config.toml
router_score = "sigmoid"
routed_scale = 1.0
lr_router = 0.000547
norm = "layernorm"
norm_eps = 1e-05
beta2 = 0.98
Below are experts of layer 2 (counted from 0) of a mixture-of-experts language model. Rows are named router (the router's row for the expert), gate (a neuron's input weights, with its number), up (a neuron's input weights, with its number) and show model dimensions 0-79. Each number is 128 + 24 x the weight over its row's rms, rounded and kept within 0 to 255. Numbers have three digits each.
After each expert's rows: a language model's description of what the expert responds to. This comes from a sample of Wikipedia text that the model never trained on.

# expert 33
router:116120158121157142136111169156129150101103143151148150123182159107167152111099139129152116121145101126119124099111082127106098085108123108110106148137147130136135143112131175079138113107127162083156116139103139170074141140139151159114097095
gate4:117140165139151120117106120131109120137124149136078142155120129157153090176111119108122126118154124115156134156136123123122148092153103172161138098124134099208135154098123103129148170111119134115135124145133103146121128090124136146098115135
up4:142115167114121119087099148148128145126124146149099152150122093168139101141116077104123122135128164145124122170160152125112165125133116162173116101154109119146144141095124135130143121143106120122130094121135060123095155099118130164104120153
gate5:124123127082146127167138112117108162165133121143147120110121161098121131157106102128128127113116131099149073121137079104133137130168176107148082138117092142102114105151172130145105119139135146114113094135150146131119149112147157100168169146
up5:105112143147118117109111133136160091120167152145132129135134112169116137118149151109113134157147143175160154113129183130142126116114083115109145113139130106167120101097111128098140137150120147147180152109117133145139096128132099136081119116
Description: Table cell separators. Pipes, spaces, dashes, semicolons and opening parentheses separating cells and fields in number-heavy tables and lists, such as | , ; , (.

# expert 24
router:115128087111069115143112122126129099124095119132132123169091152087105161115113139153175103095165126167129149112115128143121157156127114129101155125106120083100152100128130109133142107153098094144148170137140153107104142125135128150177118109
gate0:128115147159123130158129147097131127096145147098112120163121151156127122157102167125167091068143146112127143100164145128162120164110152147147151113160119116102155118112104152141097129087129107122166141106142145134082151106121164142155158170
up0:124131162134191133179147192149151168093128073101093126090153133187136125104116117120177122069151130119166152119162192130135104071167150136135128119161130112136125109138136097086115089103104116141109135096142132132097163122158136099128112176
gate1:128082129125141164105155130148146099114176109097154126140168140112099132150126111133101105138160182155115075137130137129125140169181142110132138132128141110117145149144141125128165109186128122172116135071134093145119121138158123154104125138
up1:111101125160148089168128131158146123097107098102104101130132095153123137129120140114127127171095108109162138149105099123114118172131116178097142108154127117135136070134101138151141155129116170150104160135104096088109144123149170129110183103
Description: Common prepositions and conjunctions. Function words in running prose, chiefly in, to, and, of the, from, with, including titles like Sites in Carmarthenshire or Live in Santa Cruz.

# expert 41
router:149159158155131130100117144176182140119080131149112098105144144158100125143135095112135092131153096130156120137120177159138192112116123116096158136158135133132153168120126144116091103117122112117154129112085118161164184111093143156117119085
gate0:125134131131138127144184116104093134123091111122137106104112160089134111122107155119140054110144142128144140115165121104171073156133127159090128103165126123117154132162127139134133130109087092140182144117127118113101112118118136129112178126
up0:102130176095173063168134136157116121099144088150142120121128117191142113138116120072159135075123131107150133085157154120137121115159111144140150108123153128132128118150162183106093084120132101147124107106114096129115181144138153146174138075
gate1:129092132130148158101146116142147104116177114087143128143168135118092131160123105137101109129175187150110072129131135131121143169170143116133140133123144102112138155137139122120161109177131125167113138087143082155121122133163125144106115138
up1:105100129162152093174132125153143122102111100099104104132135086162118134130121139113127132162098097105164139140109097119112111173127119186103141106153123116135137075132094137148133157131118175148105156137108099096108144123147167122107179103
Description: Common nouns after "the". Common nouns, often places or institutions, following the or of the, e.g. south side, local, community, radio, Department of.

# expert 55
router:131141121159093095155124145127126126118125150140096093136136119134149127121130134144137109126152102148124151136105143158126122186120127159115113109142116158136199118122143103120123101129116173139111157095110103126159075125140130122118103114
gate0:088173145104143160149172124113093137129094125136138104116132146124135160151101177105139118091137113118124156109150138127147141157125105134092101090133130136096109081147121149115148161073095149098135119089107115136118111081133086112097157112
up0:098162135124152097140121158144144097087092112101174119083148137174085115102125104114163119111156109095136127118164133121148121093139135124110112151125156149133152096180123113087119077146097129142103101114102118078094125120105175097142158125
gate1:127110112142139155096116141130150101092161104105129127127150151057152115152145113116136085117151172149108098128104144106134141164175150088135125146152129114123155141125133107144145113181127139150135122091092111151126140145156146172099137124
up1:113062099180153111186147121153114117128085104135086124171134110131099140089106142106141150159131112108171128141117088105104120192136124176122126107154113113163121086136113119144141160131114143149100146141110102101109165126159175110100186099
Description: Capitalized word beginnings. Capital letters and first syllables of names and proper nouns, such as T, Sch, Mich|igan, Carm|arthenshire, and abbreviations like SUT or AD.

# expert 43
router:172102148168084126120106180145124139112108142142106152110110134129126127113145152136137105146128110150070118104095095162112138090127137084110130172132119160175102122081145098134137132090129133113089132070086135158106160145148135162149098128
gate0:087119153106112163143187179118091137119162115111101140116151179127133133124137157128112111040087161109148134098130153137163111158116129166109113122152144121105113081152113160109137142125112091121157124084150131155081133071117128101110174156
up0:137127147137214104144133198143148114106137071117165121091118107173136113144059127083170166056125151116122147114134171131133100067180145114138161092137153109144119110130115138072121083099132125142123130104113099120116170134156143098150118131
gate1:126080125122143156099153124150149094115171114094145129139156143110103132153124101137103110141169189153118079134129138133127144169174142105130140132129144099111141150143139121131165108177125124164118133081143088142118121133156125148103124137
up1:114098120157150091169127130161143121098106101099107100132136092158121134121118141113125130170095099109155139149108090121115119174127119187107139108156127117139138077135101135147135155133116174151100163136109094090109144128146166127105177106
Description: Commas and cell separators. Commas, colons and table pipes that separate items in dates, places and lists, as in "June 28, 1990", "Boston, MA", "| New".

# expert 49
router:135159080081132145106146068118117110159140128135122119125119110165163144143121085132100164121110130138144142161112130152201112070156067099153119112157154116126126092133097135098142108133121105158147122148111166131111142151139123141125173133
gate4:129148173161141116115107143133106076141112130136099158102089160129150120164083111116142132121160143150150109152166111125127159121152162182142162115121141125145111152121111118149111170094128142100125122137128120139139104114115096114112128119
up4:153133198115127123122106148140116114133129099140090151103108127131126128124114077096155138131149173124147111172158133131124165149138128164150153113168146114140121120129117115162112122105112131128107104110112071135099125134109112152093143117
gate5:139089157093146145147132106142132154164150158139141142103116126132181136098113094161149120105129152083128078131119110104110147109170144134141094121103109171103106100103192123131117113138093129117111115138142099121131124125131123074147130111
up5:115147107108124086145105145130116106130146116132133116158127131160103113163121123069082139145139114167153155102144179164142147142088108092107142120156128088168143125133071141101122131124153143130161105113089172149141122122120135145120128136
Description: Paragraph and row breaks. Line breaks after finished sentences, table rows and headings, marking the start of a new paragraph, section, table or list item.

# expert 31
router:155151139160091104126120121134112129153120147141155126153144130140093137101136164126142139138164111166124138130169185112153151152137119152127146113164157060121121120139159115159171154133093110158117131136109142112110151113132120154104161094
gate4:146120160161158154117152135129108115125127096098091172129123128132154114133095121093131128156149128147156139139179131131132129133168137174130160102134135125133134137128107096122145132063070154118102081143149098111127126097166119150093118128
up4:154129185158116151105129144108104122122122080114101184139100114108116129117094101082165155171147150171154128145178131120140135143160142175138147097155132105148136131125111118123107124072103149132081090110131085106088133112154134150094090130
gate5:126114166071114145176146138139130166150135151145118143134106103124137109117112103149131131108132148115133097157129162153101142123178120146091080121095103138141114115135180135124130092151100137124128156122194108163106126110130154118139155139
up5:144132084134147116126112133137121106156146146141143080120151144151115141182119150064124134151122115158157133119129112111161128118146125085158145146147132122141147107120096114119132175131159117112125081123077132133167119121122118126116100150
Description: Hyphens and list dashes. Hyphens and dashes opening list items or joining word parts and ISBNs, plus capital initials after pipes or dashes, e.g. "- O", "wood-etching".

# expert 7
router:147147115146102151178130107163110135123108094147149135152124126112106130127144115141144113127107145130131142108153122122124148097127130099141157122169128106154077150153098130128159098101124078081126121153091168129116135101133158135134142114
gate0:103124125115146179116222152128091117134161116133125126093147150128133133115127143093120135055132138106136145085170135182142116169104127126151105100161131127086143108183122177094135111111096071123171107108131109153097129081108109130088190150
up0:119160162136178080161124183144138140101132075080139137087165123184137108111130149116170140112165166100144165101133158108137107098141123131134162096112162113134124117137157157089100097129112100140143107065102112085102169116138157119122126116
gate1:141088124128149153111163113151150097126171114094144128140171135122093121154123099134100108135164183159119073131131130124122144166178146113133131134130142102116152149146136125122173108180123120172114131083137090146122110131167123150104126130
up1:098088123160140099179117128151146114102107097106110111123131086143126134123117151110124128157100104111156131152102095118114115172131118180102142107157132112126137078127103135141134148135115165147106153142109102092108146125147169127106179108
Description: Lowercase-word initial letters. Single capital or lowercase letters starting a word that continues in the next token, as in C|ertain, c|assette, d|orid, D, B, m.

# expert 15
router:130134137123160110139130127138080137134101151160127159142148158135092089152104151141133110149121130148138123141111073161090141140131108060106140123090124119141113123150188170186141127145139121110177064075130159112098103085108104148158116110
gate4:131128131143149131109140141163110118165113148109118137119142101161133113099127119145139129099160140128138131107144132142094174138137128133133124146154119095152137166109131108186163138107136115116127144150121077111132098116091140130122142092
up4:160146187123111139154075133118155127105125111144092190122128143098162123153093074096141119145142167148136082149131150134145109143169127126142156146137143130128112081138092122095082136118089121132149108142133109105128155114110103144125120112
gate5:127099130090139109143152112140102135169143141111108150123128118109142098099106148132132127111147134138146098139071116118140158131138142111110049142127128149110129122134171096157140096133113119085141124107164167138086118101099146106130133160
up5:134145148144094128127122141135173118114143124164156094122120136176141153132146104121111129142126130116129120124192136146102120113127126134133174125128139089152125114106084140073124149127133154161122108143087097158186126142161104140105134116
Description: Single letters, list dashes. Single letters and word fragments at line or bracket starts, list dashes, and letters inside transcriptions, such as - M, (q), h.

# expert 3
router:094148107083167135121136123145163129144128124104116117078146144127139152132133093109106121147157128160093108131177140127147119089133064127101128114142105157132140132126116160123121111123168149109103173124152076119133160135097147125088160096
gate0:090171115087199167169193173122106145108139131107107140100139179108174145149124138125117118075112150089140157096129166154155083133079105141133119131162113143135116142156127153149122110108118115100153125076174130108065125111131142127110185098
up0:080174136097231125168125205147138121102120099122126143092140156163177153127133103154171153091132156105118183131139172145147111083120134147131129110171150125156125151151144145130086091132131138106128104071145110075095154122151165135124147087
gate1:115090130125121153101139113141161091117174114080150114126168128131085133168096101143098110122174184146118085119136125136115139157173145128131132140129143112111138160139134117130158112173119124182115142083139085140110120136166111138105116145
up1:090085130154137091153112111140165108092107105102114090120152085185111126144096143125119146160104106112157149138113082127108104171131118187110132111156135120111129076143108143156124152108103167151100160139113095094105141127147157116101169109
Description: Common nouns, pronouns, quantifiers. Everyday nouns, pronouns and quantity words after a determiner or verb in prose, such as this, years, time, season, him.

# expert 45
router:116140118088108118159158147164125137128112104130119111133124083130139141135144128118124129124111080128101170135161116105145151158134126144133153120137122134118119128128100137119179127103145131189147099119170094130167157092118149143135185096
gate0:106113125128118127180179150113120117146131156103110132088161126201120156117108161123097131101161139134163139089164132144159065143129098128127133123181135131100156104165117174121156119134103103119153141137135088156109152093106129147142166193
up0:104091127133171094174151178122133121133106136122141140081131105222146144107111119124159138123161148115129152112144151105142074124146110129133174103165120138122154135139139163076098102110121132125155132112128079111127164110152153116141140162
gate1:124079132131144171106148123145145105124169108102148126141160136110099132155122108137100107132156181158112067136137137128130139165176143113127141130130141103118140146145140121127167114179134118175121134076135090145115122131165123144104129133
up1:107094128160145097174123129155142122100104089106100101123134092159125133131114143115123128170093104114162138145113103121112113168127114180104136105154127113136132066134097134153138162132122174154111161144104095093105142114149168126099185099
Description: Year endings, century. Final three digits of years after 1 or 2, as in 1979, 2019, 1998, plus century after ordinal numbers and word endings.

# expert 51
router:127109107121099147089119147171129161141109148117124119146139123050133090122106130127141096133095153114137128117126088112126145181126132111109129117119105120093151100105126142100128123167157120114151152119157165085064107134120125136107081112
gate0:117145135133104155127194146098110126135142127113123147124133129150100133129134156109136126093100141101152146108187153159168104130112146137130137103130129121095132073159127156151139139113078078152138159095165110168107093079092149113096176179
up0:108155161118188122133127186146110089122110080094150122068145106173121117104118115113189132069135136102121146124155169117153103084138132110137131077135113114164142110136123147078118110126116127123104110115099125100121156119175135082157131149
gate1:131088117116146153107158110145162084122177124093151118133175128125108132158113093142103110137174179153112079130137129134128136161171141120128151131128146109108138140137138121124163117177112127169122140072136095150117121133152114151115127149
up1:103105130155135089158111120149151117094096094090108091120145092165117140140105139130119134152099102099147139134111087128106117158130115187113139110162118128121128080130107136146136157118106169143099160141107099091097142132138148108102159114
Description: Articles and determiners. Articles and article-plus-preposition tokens such as the, of the, The, for the, plus former and and starting noun phrases.

# expert 34
router:158141143120092073137128144126134142107118166136104118132098074110124132124113140082142081152132115120095151083172164137105126131115101114164155125115134147162147142110111139125137107117134142123107138126102153121131130125148149121143118121
gate0:095158131126138141155186181087126098120149092086122161119147129135109137136111159083113110075112156092142148086175161171146089156117110178119088143153156115104180072135111190109140113119065113153163081087140089118088084089139103109136169147
up0:133154164135189127122111168129116112115105080120135122081148142142143089113144152133184108103139137120130165130116142098146080093152142132166174122152164153130145135150141178080086130115121121087086138119068127117143191137147169106132123115
gate1:118094139131135172113156128158148100128174116104137120128165138119108121141122097149105098134166202149126074127131139130128124160179144110134129122129161103108133141144133124121164102178132131166114133072144096140115123130155117152121127126
up1:126093104157144094160132126150136122088116097106115105132136086147118145133113150102132133175096096119163136156106093120112126167132121176111150115150121114136142075131101135152145155134115163147106151135092087096110144131154180124102178113
Description: Proper-name heads. Capitalized name words such as International, American, National, United States, place names like Barcelona, and year tails like 884 or 020.

# expert 35
router:183111104129123101161133123108133159113124136137116174134106139132149092124160136125109116140157109123137126115164135084116119123126148082118082111141113062171138118148103095164157149126166146148156111077161160122091149123139136148153144150
gate0:104162170113082155114187099100102122136123198137139134130127117117143118117125139142119107087137131131142141112141119142153146148107131106158103084129143119110166096127137162143147153097117094137132119084142122132110099079115121146146166153
up0:113119127126186092180105182173106115143120049088143105098150112161109165114127143137165156100097142109137148104145172134117112093134126182124139132136143121127108134143115140045115108131106121127129124142073117103146184158144118101133126135
gate1:119080133127116146085140105148157085106173111081145111145160126129089128156107105153099123129177184137098099124144121127118128161165129127142129144124136104090137153147139143124156106159116124157117139094138096148118117152169098142109109148
up1:092106125160137094153117117132136109101092102091101098139129077186117131134090147119132148164112105103149138132126076126114114165115109192110122119157109127123135070135107147157139141121112179139122150146111114097106130148148151120110159113
Description: Paragraph-opening words. First token of a new paragraph, line or clause, especially Although, While, As, In, The, and table pipes or list dashes.

# expert 25
router:174110143146127104166147116134132153152130114153114096144150139116126145138100098132137140111143112122108141142085096132161121151102161089109100133131192097136126109127167151111177154140119124088131131160091127156136162123131126112138114167
gate0:107148130112118155122197125129121124163148148095133173118145116125116131122146156121112091070096167063149162090143129139151101164112132122127111123160147120102133103171121140126152151110098106122130151099114146137102123081121128132095201146
up0:123114166141168095155143175134144113122140066122175115104117094196123135138100136100174119081139145110139166100130168123153108087184141137149148079138132121143136109139136155079121086109117134129142102126075085102131148140135137111144125140
gate1:131073136121148142094151132149155104125166103084161124141177139137092138148108092148101106135152182139112079133126125137125124178164146125122133121132142103105149145142139123135158105172123135179105145084149079148107125136160116139102128131
up1:101086130141145080155111117148161126095118097089126094130143090179110140142099134121119137158104110108155153134115089119112106171128124189107145108157136121122136082133100132151133160118099165139105168139118090084107139126136146115085169111
Description: Table cell fragments. Word endings and pipe separators inside table rows about sports, results and awards, e.g. Rip|ley |, clinc|hed, | Bronze, with numbers following.

# expert 59
router:131114159151094098139150136112153099102109090088161136125160084144164135148153120145152151142171157123124128122159072182134131162110138110103150128146103114150142126104107111111077148162105113115102136131106116143114156169170137103120134139
gate0:122142160142112137150169163126093110125118133094125113103142112157156171148135172100129083042095129090144128090173174152170103170115108139136114097152128110121126100176127180109125120124094094124127133102134098136132137084125128139112181161
up0:094122175122194105150110158144129076150074083107163104080165139189122115132092165114195134058136151099105164090131189095152111113124172138152165102149156131171151116123129153077085098123112122126116121110123136151141165121148122130139138155
gate1:117084130120148164102146120138135107123174109101150128151160138109096126152128116141099107127160179151120065133145130122125141156182137108135144131123137097117150156138134114129169109179137127170120136064139101162111122135158122150109134135
up1:091089126156147096176121126159137123101108097101110094132134088150124134121113143107123130173091099102164131141118091119115110171131113181101141105153119106140143069123105135154143156134123165151108158134108114105102148119139174123105183097
Description: Commas ending phrases. Commas, often fused to the end of a word or bracket, closing a clause or list item, e.g. shooting, treaty, 2000s, leader.

# expert 42
router:149147166149137128132122136108092150126146090144107111131142144158101110146117096113134106087132145134106160079093106101099119107154117099135170159150173083185124149173141145123172115126159104127040126154145129113189122089110151120109101154
gate0:101084119121107152133182136097097107142146121142131115080130186165102124095109132154102114073096128092153141124134113158142118132124126148143124130122156072100153119143115162115119095100114099132141125154150066164113150105131148113110152130
up0:106115126127131109118134158149147129144119118112130100077133146163115138090110163107180148057131132102120158117123156152128118088148129130139145140143191088112141132139121180072105107100084125131101146076086091106128149098153130096122110171
gate1:133081126133128162100146123144146093125177105095147136139166139106101128152121105132104105120170183149111070138125133127123142167166137114127137134133154106115141157149136124128161108171133125171117132090143091152106120140164117151105124136
up1:113099125163141103165122126152146110102115096112102109120133090157128128120119140111125140157102097109163137149110085120104111171124113182098131104166133111135138074133095134147132163126117169156116152144115102101097143121155167127107180094
Description: Word-initial lowercase letters. Single letters or short first pieces that start a lowercase word, often after and, of, or a hyphen, such as th in thin, p in packed, v in vibrating.

# expert 20
router:152135123160156118158155129148108125128149176120144114138110112136117109139131145142168088144105123138092131140129123168097121125153155108111120147152106098062102128128131091136157138134114147114117112112144133126131150166139143107111121114
gate0:128167145169160128145195118085149128125154117126144122105155115123117125140132149100125111071101144083125145098209123152158124164098136123129119139149151093080124095122103125124153126124081088124129110140118121156088109082138151141111191178
up0:135074152118132113126172182135110078110100098135154096114115134171123125095109105086175157067114134128118151107136118113121132114182128164133160070140101113183134119153136163082121110117136094177133150086138128123126140128153109102125129152
gate1:123078126124126160086144125138145089111171119080147116133171137121082123149103112132114114137165181147103075131134120123126140174163140122138132134119142104106148155148147126119160108178128124165103134089145102144119117139168111149111115151
up1:105097125160142086163128129153149112103108102096108098132135089166121131128110140113123134171099102108160137144109086125112114171118115187104135111158128115133135075131098140152137157127120168149106158139103096093107140126147161119103177109
Description: Subject pronouns he/she. Sentence-initial or clause-initial He, She, he, she, plus pieces spelled he inside words (heavy, heptathlon, She's) and opening letters after quotes.

# expert 27
router:127106146162073083140132153111103147134116131137111171133078125135166131107130161132184088124111100179123138111101093167134147134111151122105131151094131149127114139095121140107109125133138143098078136092078158128135135136095114144166099133
gate0:060182177145138142129137183156104124140140147125099142159095141091157104106122180123124088118104132139109139089187119159159131135138135154134117127111132090125160127111111188129140102115155109084118140116144159108124091133135124145113144135
up0:118108133121220139161158163120124171117130071100112145091140147162166133117093093135173085113128150114121157137146158107103101110155157127106125086135127124128120127112140136102114117117107101154120094123157120090122152168155128136139096174
gate1:127082124127142160102155123153144098117174116099150130136170140108097131146126107137107104138160192157113070139129133127126143166181147109131135133127144108119141151151144124128160103183133125170112133077137094142121120132157123154109124137
up1:111097124158152098177132126157148121099107099104103101130134093158121139126117143114124132168093107113163140148106094118114115173128115179101140109154127117136137069138096138148140156131119170153105157139104103096111142124143171127107181107
Description: Commas and conjunctions. Commas, semicolons, and, or, & joining list items, names and clauses, plus thousands separators in numbers such as 15,000.

# expert 60
router:154125129155100082128136109122120091149121135130159130113129126108096162103102132117139122161132116133118136120139128127148100127090170171124126146137108107139132147134114123120146135148143099091139096131121098123093162141118091128110109134
gate0:104132154123120156149191147107104109138153136090127135077153132140116114110097153107110122064096116109148149076139144156158115161106131153147103113141153137098124089150118153088131136091084085138171136109152101163108127067118120144104201123
up0:135130154120192077117128200146135107116100064140166122117134131156130121104121126088202127062152142132131150106151181137147100090170152127118133111142136093142133118145132159076100113119110118141108120088104119107139166126174159110174108132
gate1:128079126120137162101143127147142082119168113097149124138163138123089120151096098147107099133177197133118073119135126140132148171167152109138140140138140101104133159147135113126169112168122128159131132078153082149102114142143121150107136154
up1:111101118146152100153126136155145107101111088067114093122142068167098135116094149121137128167097107121166146129117076152116114169115124169108145109157127116119136104118105122130138169124104174146102175135108087088102130122124154130095171118
Description: Dashes between numbers. Dashes, hyphens, slashes and colons that join numbers in records, scores, year spans and route lists, such as 0–4–1, 1966–2024, 4–4–2.

# expert 17
router:145132107098105084117123113101118149098107131126090140116088091104107155124170156167159079138137097127123140115091124171134165134158128179107127096110158173144171117149119146107134108097130123152104157113123142099166087125113138100131082124
gate0:110137105123165117130179128105122132105171152116121136109114145107108142115106169105139129089132142080149133118116111188153120130117095141092140101183108113066167124171148164140137097123154112113113107111098127129111154079108101149120156141
up0:104158160141186089154122140119140129120107112129170108100136141134100150111111143114155103088118149092127149122142144113144138137170136134119166084158167113110132121165126182089127093141153138122150094104090137128111123102137177157125161131
gate1:121081125145128152090143117147171110126170107093154113139161125134112123160134111141091090135166174162119074126114138154122121145154108110149139131143140098114145136169140129128152105173115119165109133079144109122121116134158132147099098147
up1:115095134172142095154133126150161136105113100112120095122147087174148118130146136125121126171103098116148132156108113138111111157109085178130140111159113118133140075167112140148140140127102162145099158128126125073102148127167180132111153100
Description: Capitalized name starts. First pieces of proper names, usually a capital letter or short capitalized fragment, e.g. K, G, St, Mar in Marilyn, Perpignan.

# expert 12
router:127183094094126153127091160152097096103111083103139141122131143126148165131132170168144121130135126153103145154095105124131148078164138107124151151158128159131156135110127151115158120099111141123131147120169119110130099113119112121157073134
gate0:091151151131109164136144187141129080149122128120145139089122117161163122096123161155101117045090152089129160095174142148154117160120126160120118160146123143102140109131135141137137147114124113135142112131128112139086105103130122099152162118
up0:115151134141172124143120196161143115143116072137192120068133100166139131108097164132175154087106152102087166121165178127135122087156146135119155101131145133145136126102159147086114108108116108138109094119087103100114148126143145093160123120
gate1:134080134128138166087153128142158093120174112092155120143172130114098127162110104148107108133169176151109076129139135129122145169184141122134139129123142107115139154139138124123159107184129124172118143081134091147120120141154117140103117145
up1:110098126159142091166128132156153123098105099102108099127136084168119129125113141115123136171096105108158143140109096121112114173125117187106141114155124116132133070138094135149142158128115170147104161137109096095109141126148165122106177108
Description: Articles and sentence starts. The and the after prepositions, tokens starting a sentence or paragraph, and the first letters of table cells after a line break, such as The C, in the, from the.

# expert 54
router:092141127134120148123140130132136126151149121121107127133105124160157147128084110121112162119158128092114112131123086138159091144076176120153087142106117115150129128151113123169096129139157131134139167185065159125186131147142147138149160158
gate0:096126133085138088132142135155104139112124135101130119104178128108117134119099154143155106063093159095137125131144116138182106145087099161158141111141136124110118113145123097100153178117120071127156168089164111142127121094087141093122189120
up0:123111144129174082093155152137147155135095082109147137054120149165114125117087123126174113083125133090154150081171152113154121105113133134143156105109160126153144112122136101091139110130121107126133125128133122102139202134144141096159104134
gate1:130089134111141153089143121143162101113175106088161125140169134120090130153109093142101117124167195148115070120141133136122143166185149110135145128135143097121143154141142121126161112174126125179125136083141089148105125129155112151101118136
up1:109100121162143097169136122159145127101107102107097105127133097160125145125129155112130128168099099118154139147099094123116110165122121176102136115153131116137139069144105137150145165127126170149106163129114099091111152132150165122108184100
Description: Start, end and season words. Words for the start, end or whole of a period in sports and events, like start, end, beginning, debut, season, rest, plus cell separators in score tables.

# expert 8
router:130112127104094146150133133137168125139105132125115143123119139138096100108116120141141165135122149136143147126135106117132147178121142170172103175111105134126122114160122124124133147122133166150112122121119114151115143109125143127173085126
gate0:078141165143149162152201183124095129099118150106130132105116150126168134104120132159101114090120139119163111094167141170151114132106117119088102114150157126106095121162106166093152128119108087115149109115128103170097134097090110130080181149
up0:163170159085173102130116210119137111117126087125139102122161143181100106147099129123188113119137159109133177100160179113153124092162149142169159083150137097125149109126135143090111107112095126123132096087114130091124141146172148111175137138
gate1:104098116123148180102141119147148094115165103085128123123145135128084133149101099122117107130164181157118070136135126130124156175163142108141151143131152126121130163142144124125164119179136125173119146083128094157100132130131116156095120145
up1:098085124153154110154124138154144100089108096094095088119134085158094121120101140092131119167110114112160139127110078126121110161118125169105150106164119120119142077119117119163124158117107167148116172147117104100091131115126171130092179118
Description: Spelled-out number words. Number words for counts like two, three, four, seven, seventh, plus some capitalized name or title words such as Hill, Women, Sergeant, Chapman.

# expert 18
router:096158140142101178141163139105152104095108141112155108114110141144104131159125098141101111144142100117180111083124171126137154158120114150134126114112153090124134144140147118166130138127142109147136160171121129147101128105133125126132099156
gate0:123142146128117142132179157113104116104157109114144123101151150126086132134120170107101115048132158116176142069160152142181124155104127148119110090127146107091135076159093142114148135114080099136171102122130110162105111088119101122116187135
up0:115135152118185082148133192148134130099107080126167120082160097166138148127107147107177155057150142107136161090135155132145107080170150149125130093146160105120140115142131172065097100123094117129118110098096106094104152095141141111152141112
gate1:113095127122173165108154132142155096119176114096157135133173124120112117149130113151122113134147187157118083127125126118125153163171134117125132133139142107141138155142134115132165100173128116157108146070149086145120127137157118156102127148
up1:114120119151152100164138147154147126102109101114113113109132100158141123125110146099123143145086119106158129149108093122098106170127125180083147121160140105124159057130099130134119148144118161145091150138114098104123161143141176126104170109
Description: Numbers and name pieces. Digits and spaces inside numbers in infobox data like postal codes, lengths and grid references, plus was, is and inner pieces of names.

# expert 9
router:114110152161108150147104154123152117137136101141120112120136144144110153110189142150140143154117057147139119110143140092135120085123150171142145154166118142166093102120106130179168134121121140138117173113141116142127157126176130112118116159
gate0:092149115121147186112185114061122147101141122098134138117129127152134170127144140118113111084115127088150167084153139150156093156107113133097130116132126112094136106172139163103153143105115120146189100121108122131128137106146159126110180176
up0:109143163136158098151114179174142155112089090133136140126117149169096130138159149126185142113110135133148120128131172135128112114146129137147140114166140102154106142126107131095107137111095112162121111064111136091099102141172152132139142133
gate1:123072131128125154070136109152166091131164118095144119148162122130096125159103118143114110143161172156108071132140111124125149171175134126146140128145118125112137160154160118138172106171120114146111132103140082152120113156143108132117103156
up1:104099127158135097161134134157136120100116106098098087124128089172117132127112141125132143174103105106156134135113091131118102164116109185107131108163129110123129073135097142145142146128124172150108167126112102082108142126144153126120174106
Description: Names after separators. Capitalized name or title starts right after a pipe, colon or semicolon in tables and lists, such as | Harry, : N, American.

# expert 38
router:143105142126134116130111114149122132133104159112155124146104133105114151120096112153126113135142148099119122155131099106150105100101172104140129182141116117164125141122160140116143138123118169141141139178103102145087138128132087141142115132
gate4:131104138145125142111075117150112095148133124118123188122149126126150098142110122112144159147133171187134113130134126130131140156119123176170128076145162110157173116135104096146125168099124171132098117099111127138141114104102095118089146129
up4:145109169136092128107086108128133153137122112135121184156127115101148110125104076130159143163117173203137117138165143116127149171104116160161118094163155123134157128155120103149109143117124162147099114061093100144119121126095087139099121120
gate5:176130119103133137194160111128120144176149109140136143062115118116132118137070100128097119118149137122160105124130116154105107147155155126172081139151111123137128117135212137151100089152138125123134083109145130120105122121109111094141158148
up5:130132156151118093112099121121131107138141154154144125164134140161120137143163156110142123167090130150137159114131149119127145124111085053106162119128146144173113125111071091120136141123128136110161110115120142138146097126139160146138124118
Description: Separators between numbers. Dashes, table bars, periods, commas and month names that fall between digits in scores, records, dates and figures, such as 12–8, | +8, April 19, 1993.

# expert 19
router:154106141172170129117145140102121147125135164141097121124136153150111086130144104130106165147125152157120129066114111114101119167129118114102135149120187131149107158112142099128132127115096126152153088142087128143117110125133134135134126135
gate0:099123089121138102143176157104132086102126104124107168128118111109131143135125161117097101048120148095152151083160117166151124160086106133100088121133123130144137123134115140124145112136110119141151149113135138126148110080111134155095158157
up0:117101134130162082140132178132158101106108046155145094105138093143145139096120125103132087104128139099133139116153167134122126095146124144158161131125137123156126136079130144093099099136115116122080120101119126100144163096143125120127119099
gate1:122101110117164163111166125134128124127174122116152143138174143096101148150127110132096120124141183164125066156120145142115138158145137103131154131103151108120147150141155123133139122188138115153127133079142081148096106113131146146102132107
up1:108099092155177108176138117146152138113125102098127140126138097130120157126133126119116123180094103129173127161091119126101107158121109152097147101142138121137144088128117119158122157147130146153144145123129094123109124095132177131113191093
Description: Section heading markers. Wiki heading equals signs that open or close section titles, such as ==Climate==, ===Emergency services===, ==See also==, and coordinate minute marks ′.

# expert 57
router:158142145147074062100127092143136105146135144151154103134098138126090135116111148152111129131083097111151142115142155156181178203110192117110155135115164136108110122125122152148109134144144121127148118089137135142143145122108085161073106112
gate0:104121151149145159118210168116090115122134121109101120102146127132143131138129181093123110074074148109148130094143144160154136155098135137093107114187153129107130106168107132122166140116124084127140115100133116157116123092126138113103174199
up0:107112173155165107171145198123138126140147096128159119108125076158135134124093142097159165054110128122140136136156192126139110093138127114126164094160136121132126131128122145083112113095105119153118126091121112131144175102180166113118115180
gate1:112073146119097150104158110143165107111175132089138107144166153125090117181093117162117107123174172158124097115149109145111153136188118146148148137116143114083129158147136129122153097157117140142106133088139082137117130151138099158100109157
up1:093108129153140100169113130156138112107112107101105098135140104161116142126098138117126146157103102105158139149103093126120111179121118175099122118161135115132137074138095136165138152128124178147113156145116096107109144122150145120109183110
Description: Word pieces after slashes, hyphens. Capitalized word starts after slashes or hyphens in names and credits, such as /Wentz, Molina-Ortiz, USA/Ethiopia, and en dashes in year ranges.

# expert 11
router:132134137156077164147107107144152122154176095093125144123100133089110122124168144143121128149109106128108172133108124135082167151161083147155117153111117128103139129113117057096145152149105105149096110115107147145132122150112125121083136146
gate0:122100129134143160111195154112134108122139128137120135119133145139124130110140165116136087054111127086157132111118140153183125154122136151132110115166127105109129109155123164123135152131125084133171128105124131159120116086131119120108164156
up0:135114175104175148148123127145142149125114111144153088092126133166147105172105138088191122095160128116105155108136141098167107107146141129120129103132155128153149122154122160078095089126131120126112104134105129114105155117153187109118101138
gate1:128095133125134171109133135143175110128164117081147133137163145119093128160123121135118105136166201130126077136121132120113132171186146127099140145125148104105149154143146100129166088167134137165111131078142096160137131135141126149121141149
up1:102114124164141115166127144159147141102107100105110112119123104149131121132117153095135114148108120099168132142100100109114109169143116180087140109157124108137145075134109117144149139135124178146118146135092118116127154112136172128119198102
Description: List dashes, commas, he/of. Line-initial dashes in infobox lists (- Launch mass), commas in names and citations, and the words of, he, He, She.